Below are experts of layer 3 (counted from 0) of a mixture-of-experts language model. Rows are named gate (a neuron's input weights, with its number), up (a neuron's input weights, with its number) and show model dimensions 0-255. Each number is 200 + 20 x the weight over its row's rms, rounded and kept within 0 to 999.
Before each expert's rows: a language model's description of what the expert responds to. This comes from a sample of Wikipedia text that the model never trained on.

# expert 60
What it handles: Surname endings. Final pieces of people's surnames in lists, tables and prose, such as -ović, -ski, -son, "ay" in McMurray, "erson" in Sanderson.
gate0,254,195,196,183,177,179,180,218,207,196,219,208,209,183,209,175,206,198,216,208,226,182,214,202,201,202,207,182,197,192,213,205,216,180,198,180,219,208,209,187,176,158,223,203,181,218,193,171,190,194,240,186,207,223,211,216,208,211,199,210,197,200,212,229,180,191,193,175,167,200,153,177,204,163,169,187,167,220,195,187,223,194,198,182,188,209,176,205,212,173,174,201,245,168,181,196,223,231,176,208,181,205,185,181,208,210,229,208,185,193,202,222,169,188,217,190,204,201,223,208,210,203,199,208,182,212,217,191,173,210,205,179,218,203,227,240,214,185,210,181,204,224,185,182,206,186,214,212,186,227,237,202,217,185,185,191,238,183,175,220,192,168,196,228,190,175,208,196,184,213,209,167,219,216,206,203,172,173,190,246,199,231,199,208,223,207,257,211,146,207,209,181,183,152,209,219,138,247,172,206,168,185,210,212,194,219,211,162,196,188,167,196,211,211,218,202,194,195,225,205,174,183,198,224,219,215,210,196,184,207,208,212,200,225,212,208,239,193,241,191,200,176,237,213,171,171,217,198,178,217,188,172,195,187,231,229
up0,231,182,207,221,157,211,209,224,146,201,210,205,205,208,193,225,146,230,208,190,196,183,203,201,206,206,164,178,170,185,198,190,190,200,181,200,185,202,230,181,188,207,190,179,202,191,179,180,251,217,207,175,189,150,216,187,186,173,193,220,206,176,216,212,208,219,222,211,171,194,197,195,177,217,210,197,195,180,189,221,205,214,196,153,222,181,208,200,200,164,190,211,198,213,197,210,230,196,216,199,201,218,169,207,201,230,226,191,203,206,231,172,194,199,205,210,198,202,203,217,171,211,211,243,186,205,208,207,217,227,205,209,164,198,209,209,205,177,203,241,240,190,217,221,206,221,185,218,187,195,186,211,243,210,202,215,220,179,201,190,155,173,228,202,212,207,246,213,191,189,170,176,206,191,212,207,205,201,255,191,213,197,187,186,196,186,206,221,159,190,178,190,233,150,235,212,233,186,200,168,223,210,212,204,186,193,186,215,198,201,146,210,183,191,173,219,225,203,221,206,205,185,178,217,202,179,195,180,254,217,231,211,222,211,161,191,197,210,196,227,167,197,181,201,179,177,194,186,184,195,188,178,191,228,216,180
gate1,189,217,185,206,168,203,194,202,210,193,210,182,160,186,213,220,177,170,194,276,206,160,206,186,224,165,217,215,203,225,198,202,192,194,182,248,176,195,195,207,185,205,219,178,209,192,177,216,215,195,206,187,210,195,187,209,209,221,180,165,252,206,199,188,229,221,136,208,207,201,180,160,208,173,182,193,182,235,175,219,205,237,195,212,205,238,187,188,208,199,223,237,198,213,142,218,185,203,191,206,206,210,176,195,174,211,188,203,199,220,237,234,184,197,178,196,199,208,196,205,230,181,190,181,214,197,243,202,217,186,192,170,179,209,224,203,212,171,228,200,202,173,217,212,198,203,180,202,204,197,237,215,216,223,214,196,227,201,218,199,147,210,191,183,231,205,169,182,153,210,194,196,197,196,213,207,210,205,178,217,209,201,192,196,197,215,224,176,207,197,176,203,171,212,204,172,206,186,203,201,193,196,212,219,191,201,138,210,184,190,217,225,192,226,209,189,196,199,195,217,241,188,206,214,198,171,199,194,195,183,219,193,202,236,192,193,209,210,197,193,204,219,148,201,206,183,187,164,202,186,164,231,208,207,169,177
up1,228,233,189,176,209,221,189,236,151,198,207,208,224,185,198,257,192,200,205,237,218,240,217,211,206,233,194,177,203,210,198,201,189,196,173,165,200,175,215,172,219,187,211,209,192,219,194,210,201,216,218,193,189,185,219,215,208,190,191,194,185,203,189,205,187,206,196,212,229,247,166,193,211,184,214,190,213,199,193,177,213,188,200,198,173,232,170,173,244,193,175,203,215,213,223,209,218,185,223,194,196,226,216,202,217,175,182,223,211,227,243,195,204,249,165,220,190,215,192,233,208,200,227,181,183,210,221,177,191,176,177,232,220,189,195,183,208,215,163,201,215,215,182,187,185,177,215,158,192,216,194,175,176,237,211,182,209,193,214,183,214,197,237,225,198,193,175,203,177,199,227,211,192,219,175,168,185,218,210,170,147,199,225,214,184,222,191,166,198,226,182,208,187,197,176,181,160,195,188,229,197,200,166,178,186,202,217,193,174,228,192,211,208,231,197,211,185,224,217,193,209,192,207,200,186,207,217,212,155,191,221,196,202,202,206,212,152,194,211,203,192,181,246,198,161,169,212,167,199,227,184,193,195,198,205,216
gate2,224,169,211,213,207,215,201,194,181,231,184,186,200,206,206,245,208,208,190,196,222,210,206,172,196,208,191,161,217,176,214,211,196,194,201,218,232,207,198,187,191,194,162,162,196,193,199,194,216,192,196,179,201,240,189,202,236,204,180,203,211,255,201,197,203,187,192,218,193,192,177,185,193,207,220,218,183,189,197,211,176,199,168,214,186,205,183,205,189,187,214,183,185,178,228,208,166,200,198,186,191,170,152,215,208,202,207,185,215,214,232,197,185,175,212,183,203,218,205,209,182,221,203,238,217,225,202,181,176,201,214,209,208,212,168,215,200,186,197,210,160,217,181,197,214,217,206,186,217,183,211,212,203,179,212,225,230,219,188,226,215,168,202,189,200,182,175,185,229,213,197,133,204,158,190,186,195,220,211,190,188,222,177,199,179,204,197,204,176,216,203,199,199,209,198,173,185,229,188,209,175,186,250,210,184,169,191,168,159,219,230,151,209,232,173,183,148,207,220,204,227,219,216,227,190,168,198,212,213,221,213,204,177,220,237,238,186,190,236,231,202,164,180,183,178,214,157,201,246,180,204,214,195,225,210,217
up2,152,206,216,211,242,190,234,222,198,196,208,241,171,163,175,168,239,207,201,171,213,207,200,182,208,210,194,196,198,245,186,211,211,184,197,216,175,221,194,210,189,223,190,214,205,225,217,249,242,224,165,231,209,199,201,195,190,186,214,157,214,230,162,226,134,192,198,191,248,159,220,220,194,199,185,216,166,184,207,219,203,162,204,190,229,182,191,201,213,192,186,199,199,182,228,207,182,199,202,178,193,186,212,216,193,215,217,187,204,195,160,188,188,192,206,204,207,203,175,258,192,233,190,165,178,212,179,183,188,197,162,220,172,214,177,220,185,206,228,184,196,202,202,210,241,209,208,157,194,199,204,206,211,176,217,195,222,195,198,194,193,189,170,201,205,187,212,195,200,185,185,205,199,201,185,205,230,214,185,202,187,190,228,223,206,228,200,192,201,192,169,229,211,195,191,216,205,165,220,155,210,192,198,194,195,197,181,189,224,226,208,220,209,200,185,197,200,186,201,171,178,199,179,222,218,156,212,211,213,199,192,209,220,177,179,222,224,226,166,210,210,214,200,187,166,200,196,230,181,189,215,204,179,246,198,205
gate3,186,203,200,220,173,180,241,231,221,183,218,193,198,230,220,204,246,188,184,189,194,181,185,186,212,198,234,192,194,235,194,182,252,196,202,192,176,212,181,218,187,202,177,224,197,176,166,183,191,193,248,179,206,199,225,199,199,174,212,180,173,199,186,217,197,186,186,173,202,191,219,165,221,192,183,197,219,208,220,212,142,156,183,152,187,178,178,211,216,188,198,211,200,203,177,202,209,194,175,246,212,217,169,198,201,213,190,220,226,212,189,211,181,225,238,205,178,196,178,198,219,211,194,209,204,229,178,193,193,176,190,187,192,175,225,214,202,199,192,172,194,204,174,198,214,204,154,199,202,208,254,260,228,170,220,218,223,206,200,189,208,204,203,213,177,206,179,203,189,183,183,186,209,221,178,209,190,178,223,201,243,209,179,186,195,174,221,198,203,200,216,196,220,201,219,230,218,189,238,190,176,226,209,198,186,182,215,218,212,188,225,183,203,193,250,178,191,191,221,181,214,212,232,191,215,225,168,223,171,181,227,217,170,222,216,213,210,216,238,220,215,178,201,233,206,199,208,215,179,199,187,198,175,183,186,204
up3,196,202,194,195,220,202,208,142,224,191,231,230,212,208,216,243,166,176,197,197,195,188,181,226,175,180,179,212,164,177,245,202,205,183,208,170,240,184,190,190,166,199,185,208,204,217,162,179,224,204,182,221,174,205,191,165,199,194,226,206,214,195,215,192,174,191,212,193,189,236,194,193,206,225,210,213,229,218,190,207,205,194,218,206,210,195,223,186,170,235,209,217,197,220,180,203,206,182,215,187,154,211,165,182,189,212,189,192,208,203,153,182,210,218,224,185,197,209,195,219,215,213,205,201,188,203,182,211,206,192,224,147,150,213,197,230,176,212,175,219,141,212,162,201,206,154,214,222,193,173,198,203,205,197,199,210,239,164,191,206,194,173,184,233,227,216,212,203,215,239,183,253,187,209,180,177,184,190,241,189,211,196,214,191,209,191,240,184,178,213,176,193,188,209,204,191,195,202,203,244,164,205,181,182,223,212,199,178,195,225,181,176,162,186,202,212,213,183,178,204,197,204,203,210,211,213,210,201,171,226,198,193,233,205,227,180,196,201,181,199,201,182,177,199,202,187,208,177,174,179,187,198,207,183,210,173

# expert 47
What it handles: Sports table cells. Table separators, commas, signs and numbers in sports results tables, such as +0:56, −15, the | between stats.
gate0,203,207,191,170,250,223,239,166,217,200,234,212,170,193,223,205,219,181,209,214,211,160,215,199,211,203,206,211,190,244,204,227,190,192,192,221,250,211,232,202,201,168,200,157,191,244,198,208,222,191,202,177,184,194,174,226,203,185,177,160,238,198,195,204,215,221,197,198,199,198,219,212,193,222,185,211,222,195,214,216,214,183,196,204,195,168,200,197,224,211,231,196,204,229,200,215,206,217,204,185,153,225,169,192,196,175,249,213,215,236,181,202,209,195,206,194,190,197,207,209,186,230,179,196,158,208,196,185,193,186,168,161,222,211,193,165,187,163,193,230,194,190,208,213,178,207,193,225,202,210,215,205,186,216,208,195,224,217,209,182,185,200,191,228,203,206,203,191,171,214,180,212,190,203,207,188,178,192,193,167,210,195,216,204,220,214,212,176,212,199,202,213,212,230,191,202,165,151,234,189,202,182,192,195,167,203,198,204,215,187,186,178,246,200,261,215,172,180,212,233,190,214,184,163,229,219,218,202,203,188,198,180,188,208,155,190,186,204,253,202,218,220,197,204,199,201,199,186,213,170,150,197,218,213,175,187
up0,185,187,211,204,202,211,216,202,210,182,192,195,181,190,201,219,220,228,203,152,227,188,186,213,241,184,191,186,213,224,204,166,186,184,199,163,202,164,202,209,210,196,172,203,219,222,202,209,205,194,215,209,195,190,210,171,206,221,160,205,215,203,181,215,204,195,175,173,235,180,189,223,202,176,188,190,209,240,201,212,167,180,181,169,192,192,187,202,167,162,178,207,234,234,206,182,227,219,235,163,192,194,207,222,182,215,216,213,191,230,186,176,196,186,220,238,211,183,176,187,161,180,196,207,162,230,190,201,233,198,221,209,173,198,197,203,191,252,234,174,242,217,225,184,185,188,220,196,216,186,179,226,221,213,223,196,210,171,225,217,196,187,208,180,166,187,187,204,226,193,213,182,229,195,191,197,196,203,205,205,194,162,187,196,194,214,182,199,189,224,176,192,216,197,162,236,232,231,210,191,229,198,199,206,207,171,211,244,197,204,251,223,188,203,173,231,166,204,191,205,189,160,240,194,201,169,224,200,184,203,211,199,181,195,217,175,200,206,215,216,181,170,215,183,173,172,200,179,194,178,226,199,233,203,191,181
gate1,205,197,209,212,207,227,178,200,211,190,166,180,179,231,182,198,201,283,189,227,179,167,233,200,183,197,207,204,220,198,205,217,212,203,203,191,202,193,216,172,202,176,192,193,203,194,183,168,187,146,192,181,186,206,214,192,194,204,195,193,162,183,183,195,209,264,166,236,168,193,185,202,194,201,231,200,185,192,150,183,200,216,227,221,229,189,230,179,216,205,187,174,226,195,194,203,218,203,207,219,184,191,202,186,184,230,216,209,232,202,233,205,181,176,200,215,199,194,206,220,193,191,201,226,154,192,190,207,231,206,189,206,205,183,219,204,243,179,236,157,189,197,220,239,191,204,182,219,213,190,245,213,219,197,201,172,217,223,231,180,196,201,202,200,190,211,199,193,207,202,177,211,197,180,195,197,202,185,215,186,223,207,260,174,201,204,200,210,185,206,199,191,204,210,238,192,230,177,218,210,167,194,221,194,175,197,196,178,222,212,191,179,205,205,185,209,165,201,193,257,186,211,201,209,188,227,191,194,208,193,234,230,218,199,157,195,182,208,237,188,203,214,219,210,201,204,188,190,150,217,237,203,171,201,207,199
up1,195,208,180,180,192,196,167,194,199,203,164,216,239,189,201,206,195,164,235,175,208,197,191,209,186,198,179,183,219,196,202,185,188,212,200,226,237,197,198,201,192,170,207,207,197,216,200,217,206,243,213,216,228,176,204,212,197,209,200,178,243,210,197,191,202,220,234,179,201,179,214,185,255,134,154,205,204,175,194,216,203,189,200,178,148,195,205,216,217,207,235,204,202,208,190,222,197,212,217,205,227,221,204,207,219,183,187,222,200,205,205,216,187,200,201,176,211,188,203,219,186,227,220,213,185,197,173,172,174,211,206,222,201,235,184,190,194,237,183,196,195,176,211,208,201,218,221,210,202,202,177,174,240,243,199,217,186,212,193,216,203,183,185,208,221,153,198,219,212,162,161,203,211,213,197,186,220,198,191,192,191,217,190,202,216,206,196,206,185,195,213,213,184,179,186,186,215,207,217,201,211,170,191,195,194,203,192,191,177,176,184,212,203,153,189,209,224,192,217,116,182,198,231,215,225,170,177,219,180,210,177,206,160,225,266,218,195,193,169,196,229,205,228,221,209,160,205,228,195,184,183,200,185,209,188,184
gate2,214,197,181,222,173,242,230,186,206,203,211,226,203,185,180,183,213,187,208,185,211,212,194,211,177,223,199,137,178,182,194,191,196,180,178,179,204,259,223,227,210,194,206,195,185,227,179,193,195,211,196,220,170,184,197,188,190,211,192,193,286,193,189,226,242,183,203,171,156,168,194,216,228,219,189,206,222,206,222,153,191,216,186,206,195,206,182,182,215,195,211,206,192,207,204,220,192,197,181,207,234,192,242,183,166,196,144,193,191,225,183,198,188,212,173,187,196,195,217,208,238,220,215,182,218,208,205,219,190,191,172,204,213,198,205,211,233,167,198,169,193,206,178,200,193,213,191,169,219,223,200,231,215,178,219,248,191,223,206,205,217,202,213,221,208,214,192,202,181,194,216,188,190,172,208,216,215,185,152,220,190,256,222,240,234,203,192,180,192,228,181,192,192,200,193,173,200,204,215,231,174,197,203,214,205,222,157,198,205,189,208,201,217,188,153,209,191,218,221,227,184,191,187,188,215,200,226,174,181,220,179,205,176,206,214,188,186,226,190,187,192,215,207,227,189,202,218,199,182,199,194,193,205,193,199,204
up2,191,186,196,221,172,204,221,185,209,198,193,208,202,212,255,221,232,181,221,196,215,185,206,189,241,194,221,170,202,213,182,204,204,208,186,218,219,234,227,203,182,151,220,184,174,189,212,226,227,193,210,193,166,205,189,209,213,205,182,156,229,199,207,164,206,199,199,178,242,207,196,191,191,176,191,177,245,185,204,212,182,220,185,169,223,247,199,246,225,208,217,196,172,213,204,188,224,200,208,167,168,194,248,182,194,201,205,195,168,233,207,205,210,190,218,222,196,198,184,186,167,186,185,198,188,231,211,197,221,194,199,230,232,227,190,187,220,198,211,203,196,198,215,214,218,184,198,185,209,193,177,175,139,222,196,205,237,199,201,239,166,202,209,178,145,175,217,209,209,217,180,193,216,182,198,219,187,223,206,203,170,199,201,219,203,214,223,236,210,189,209,214,197,201,200,229,190,185,227,159,242,196,206,189,189,173,197,209,186,198,211,176,187,221,216,201,202,165,203,158,191,190,199,213,194,190,192,202,198,179,220,226,181,207,172,196,186,172,209,229,188,155,172,192,222,201,217,194,186,204,235,199,198,191,203,166
gate3,185,212,214,203,222,225,212,197,219,196,213,192,197,226,225,214,199,222,196,198,168,140,189,184,188,242,191,196,200,213,214,185,192,162,203,183,185,175,238,194,190,178,158,176,207,202,165,254,225,217,211,189,214,211,195,194,191,192,216,182,227,206,209,196,250,196,190,197,233,169,186,176,177,182,188,221,180,181,175,236,215,192,215,181,192,213,188,170,156,179,238,198,179,181,207,194,223,211,185,196,178,208,200,232,200,183,186,191,233,197,203,186,218,192,193,172,197,213,183,198,196,199,200,216,187,202,190,194,221,191,203,187,212,198,225,198,194,237,191,193,203,211,216,195,200,187,174,168,199,187,195,221,211,188,217,207,245,156,183,212,184,197,202,240,211,204,207,211,185,247,220,195,198,231,226,232,166,183,190,184,197,244,192,185,205,221,210,211,182,194,210,207,155,150,180,211,184,179,211,170,232,197,188,189,205,188,191,212,190,161,211,211,204,206,160,198,219,160,191,258,176,205,200,202,229,198,192,185,213,199,195,200,219,247,182,186,208,194,195,212,179,201,194,214,220,181,201,212,206,185,246,197,237,208,177,167
up3,187,210,163,193,192,202,212,181,176,199,183,191,204,229,183,191,215,214,247,244,218,237,193,187,139,169,219,215,184,211,192,192,210,180,195,174,217,203,187,203,195,198,190,196,183,213,214,188,208,174,206,188,216,204,206,204,177,183,220,217,202,209,203,196,169,208,188,201,190,167,237,201,211,167,205,220,157,214,189,187,207,216,193,213,208,181,185,206,182,196,217,207,209,204,206,191,210,202,211,205,194,195,130,198,204,217,211,167,196,165,211,219,168,197,191,225,189,196,231,179,177,206,200,262,204,174,172,210,192,194,205,187,232,210,210,228,214,205,213,219,210,208,232,195,174,174,200,207,193,196,210,182,169,185,226,214,174,212,208,209,179,195,177,214,239,229,203,183,200,212,157,198,187,202,210,196,226,217,199,203,222,205,210,203,219,183,206,215,181,198,164,216,226,207,217,230,229,215,205,237,177,206,250,198,241,205,201,194,162,197,217,225,201,194,168,186,227,238,189,203,192,207,182,219,192,220,187,212,195,158,204,167,207,196,198,196,196,239,217,176,241,225,267,234,205,200,178,164,225,185,190,202,185,192,197,205

# expert 7
What it handles: Name and place endings. Middle and final pieces of surnames and proper nouns, plus place-name heads like Street, Creek, Police, Avenue: Kavan-augh, Hamm-oud-i, Beach Street.
gate0,229,205,196,210,171,274,189,229,193,224,177,231,169,167,224,188,231,220,205,208,193,230,187,193,161,210,218,203,204,219,180,200,190,186,216,142,165,225,191,202,206,199,223,182,204,229,209,198,214,228,178,166,206,241,177,206,174,194,196,203,226,230,205,210,213,225,167,192,198,158,193,226,196,226,172,218,204,179,214,186,160,193,209,201,168,230,172,171,231,183,198,206,212,185,205,211,177,219,215,211,207,201,222,215,197,182,169,238,202,155,202,178,212,201,194,175,198,203,201,213,205,187,207,175,213,194,205,160,219,199,176,195,178,187,226,176,184,238,217,191,195,193,213,201,205,244,191,195,193,221,197,190,204,190,214,226,218,179,207,189,188,191,243,202,165,191,206,209,240,228,217,213,195,227,224,191,195,198,212,206,219,217,207,199,184,214,220,198,229,193,218,218,204,229,173,206,195,162,186,191,215,178,200,213,209,229,212,213,217,166,207,204,207,226,222,217,150,218,187,192,214,197,206,186,184,169,198,212,155,181,231,193,203,186,194,197,204,204,165,184,200,196,192,188,204,173,163,221,210,195,216,233,199,201,211,199
up0,200,219,211,194,185,210,178,203,154,245,217,226,197,161,191,216,193,193,203,228,194,194,221,199,212,216,185,211,176,186,202,202,207,184,219,186,234,205,189,197,185,183,198,186,185,189,225,216,203,231,182,217,180,168,193,207,227,188,210,196,216,237,207,209,178,245,198,199,226,165,189,216,214,213,174,193,191,197,208,167,182,190,199,199,165,182,169,163,207,187,215,204,209,186,183,210,190,177,218,250,200,220,227,215,212,201,180,189,172,172,215,282,153,205,212,203,209,203,181,216,187,190,209,221,230,192,187,176,217,206,210,224,178,186,208,206,191,233,222,180,166,204,192,185,209,189,201,158,203,213,186,198,218,202,185,219,218,154,197,205,200,194,184,171,159,197,216,213,198,185,216,207,209,201,179,200,209,205,219,180,194,222,168,189,227,198,221,183,195,197,177,209,181,201,197,235,210,198,192,245,149,221,237,195,186,223,214,180,188,189,248,191,205,199,196,227,195,176,167,219,191,182,202,193,232,170,226,224,175,201,207,213,215,204,233,203,199,215,200,213,259,213,181,192,196,184,176,229,224,217,181,187,224,185,201,202
gate1,213,189,214,190,174,211,191,179,250,228,211,230,173,249,186,204,191,214,228,199,175,222,191,200,184,250,206,207,216,192,219,254,206,172,177,205,169,185,202,216,197,203,183,213,216,228,208,199,226,211,196,194,205,226,216,188,212,221,207,199,183,214,194,192,237,240,202,199,183,191,174,231,221,208,205,213,215,196,166,191,233,179,204,179,182,163,272,230,193,192,193,217,231,181,204,225,211,226,185,205,202,216,193,218,190,189,171,193,190,172,186,200,211,167,219,229,193,210,171,205,184,209,191,177,196,187,204,191,185,218,199,218,198,193,164,222,216,185,180,188,212,194,223,213,206,196,223,170,199,209,236,184,198,230,198,194,225,185,192,221,189,216,166,191,209,171,226,197,213,196,213,171,175,183,202,207,200,175,160,165,207,212,193,209,199,215,238,212,193,195,217,217,203,209,214,193,210,206,205,187,225,206,184,195,213,209,190,203,161,228,191,185,216,223,204,157,185,185,239,159,200,184,216,186,190,168,170,188,182,199,203,191,234,180,212,174,209,211,219,229,156,163,204,174,176,180,190,184,176,229,220,176,213,231,202,222
up1,162,209,208,173,199,191,166,199,206,210,173,188,203,205,228,210,194,223,156,202,242,220,217,172,174,183,183,186,214,185,170,208,181,198,192,202,232,216,236,226,189,205,229,221,203,209,218,168,198,235,201,182,176,222,246,163,204,209,189,202,197,203,199,228,191,198,212,210,181,227,173,198,233,170,218,182,208,216,188,221,198,191,194,206,184,181,207,236,182,196,201,217,182,233,188,189,208,208,224,188,229,209,196,218,199,189,171,210,208,177,214,168,216,198,172,231,210,188,183,231,184,226,230,208,192,186,188,182,186,214,229,185,218,202,205,208,223,213,187,220,208,201,187,202,184,222,214,192,215,179,200,176,173,193,214,173,201,201,180,210,198,177,233,206,173,171,210,209,231,193,175,179,213,187,188,188,232,183,188,157,189,212,196,225,195,195,192,202,160,187,199,211,208,227,176,229,179,178,207,163,201,189,232,191,244,212,175,163,184,218,206,220,226,208,226,173,181,162,210,204,181,197,208,225,176,179,207,208,174,228,165,195,218,149,194,185,219,237,180,205,167,203,222,219,208,197,195,224,178,212,235,238,165,175,211,190
gate2,221,201,204,158,212,211,193,215,185,182,206,223,246,256,196,231,172,211,172,226,214,201,198,200,179,206,186,188,208,221,185,204,187,211,184,181,209,171,199,202,167,215,167,191,207,160,225,212,232,196,250,180,204,177,181,202,181,175,223,180,201,214,199,180,186,208,209,223,228,221,210,195,213,229,220,229,217,164,194,187,199,198,197,162,169,219,204,223,204,198,183,185,214,188,196,200,197,204,184,165,210,236,217,207,199,208,213,194,221,202,201,208,186,214,210,203,201,183,198,194,191,191,209,157,175,172,193,175,170,194,217,205,227,200,204,205,189,226,221,205,196,187,227,206,197,184,194,203,188,189,196,193,206,198,227,161,231,217,183,219,200,183,218,207,221,200,221,170,215,177,172,203,205,161,193,201,214,190,218,193,200,198,198,205,190,183,219,259,161,162,196,232,189,173,219,219,157,196,207,178,237,178,201,195,178,207,190,186,192,210,187,208,198,230,208,202,142,190,231,231,220,190,201,202,228,206,200,195,189,244,212,205,223,227,183,141,213,233,170,215,208,194,223,191,183,183,179,200,173,215,158,204,211,239,210,186
up2,209,218,189,209,201,197,232,197,190,229,186,190,188,199,183,211,161,183,191,172,225,171,214,198,245,191,210,158,229,174,242,176,197,214,220,199,194,217,241,198,205,175,204,184,193,178,179,227,203,183,186,219,208,170,195,209,234,188,162,194,204,243,215,192,215,228,202,190,235,213,177,178,170,196,198,228,202,188,199,205,188,195,200,209,178,183,214,211,233,203,250,198,207,197,160,206,199,191,188,221,223,187,208,185,191,180,180,207,190,254,230,205,242,185,198,197,191,211,191,169,227,208,200,223,221,202,201,153,171,212,205,222,191,214,186,221,224,209,218,191,174,204,181,203,187,216,210,190,208,213,230,179,201,209,176,216,179,226,206,211,233,209,203,180,206,188,194,202,207,221,208,220,228,184,207,207,214,161,185,214,191,176,206,201,209,182,238,216,186,233,167,209,195,156,180,214,218,201,212,243,218,197,201,222,215,173,171,197,208,204,187,168,233,173,165,195,165,208,202,221,186,181,219,197,158,218,186,160,214,194,204,190,185,195,228,186,187,205,204,244,172,170,215,208,183,239,164,214,184,201,192,190,212,195,213,221
gate3,211,209,194,218,203,223,171,193,202,194,221,177,140,217,193,226,205,184,199,162,175,191,197,178,188,218,213,208,192,194,185,250,203,181,195,228,206,252,163,185,207,216,217,162,195,214,232,214,234,210,188,171,223,215,197,207,223,195,230,202,219,213,210,190,221,200,218,201,195,215,242,177,243,176,205,180,192,211,240,206,196,209,178,222,204,245,210,208,182,192,176,186,174,189,189,185,208,191,193,184,191,162,219,214,196,194,203,200,195,187,169,174,185,177,181,176,188,209,192,218,188,212,192,218,179,199,154,199,191,201,218,242,215,217,176,182,228,203,217,193,171,214,218,208,183,214,187,180,198,204,194,210,169,197,221,209,220,172,174,182,184,222,231,207,169,214,174,185,207,217,223,152,197,207,208,195,222,207,197,187,173,214,198,217,227,198,161,199,206,198,228,199,212,154,183,179,187,203,196,220,185,197,180,246,213,187,221,229,207,201,225,196,207,184,222,186,190,197,172,220,180,203,246,179,191,174,189,205,202,205,200,211,158,179,216,219,184,207,211,158,178,216,209,182,201,185,186,135,185,206,199,184,215,193,184,173
up3,167,200,213,210,215,226,216,239,173,201,189,183,163,200,186,224,181,198,186,160,195,212,169,215,184,248,192,167,199,215,218,177,201,237,177,179,200,172,218,205,201,198,170,197,240,176,223,189,207,204,210,206,171,194,154,213,220,220,204,160,199,186,232,181,169,224,241,228,199,157,200,205,193,198,194,166,219,177,170,209,226,194,214,183,222,200,182,198,205,176,221,213,199,187,215,208,227,173,219,214,242,222,222,217,203,213,195,226,158,200,195,189,197,181,213,185,208,197,184,203,188,176,217,171,210,180,241,170,232,195,231,200,179,188,218,211,158,213,208,191,196,171,219,196,207,227,191,197,210,184,201,232,202,198,200,176,209,231,224,195,201,187,193,207,178,168,213,213,215,178,196,238,217,192,202,201,181,184,185,190,205,151,198,207,194,190,225,183,192,195,200,192,201,226,196,206,204,172,230,185,234,208,216,162,184,173,179,171,219,234,189,199,186,203,196,200,189,205,182,162,189,153,199,187,183,197,199,231,213,209,198,205,188,195,221,211,167,217,198,191,170,194,219,190,170,183,167,206,211,209,214,252,219,205,213,187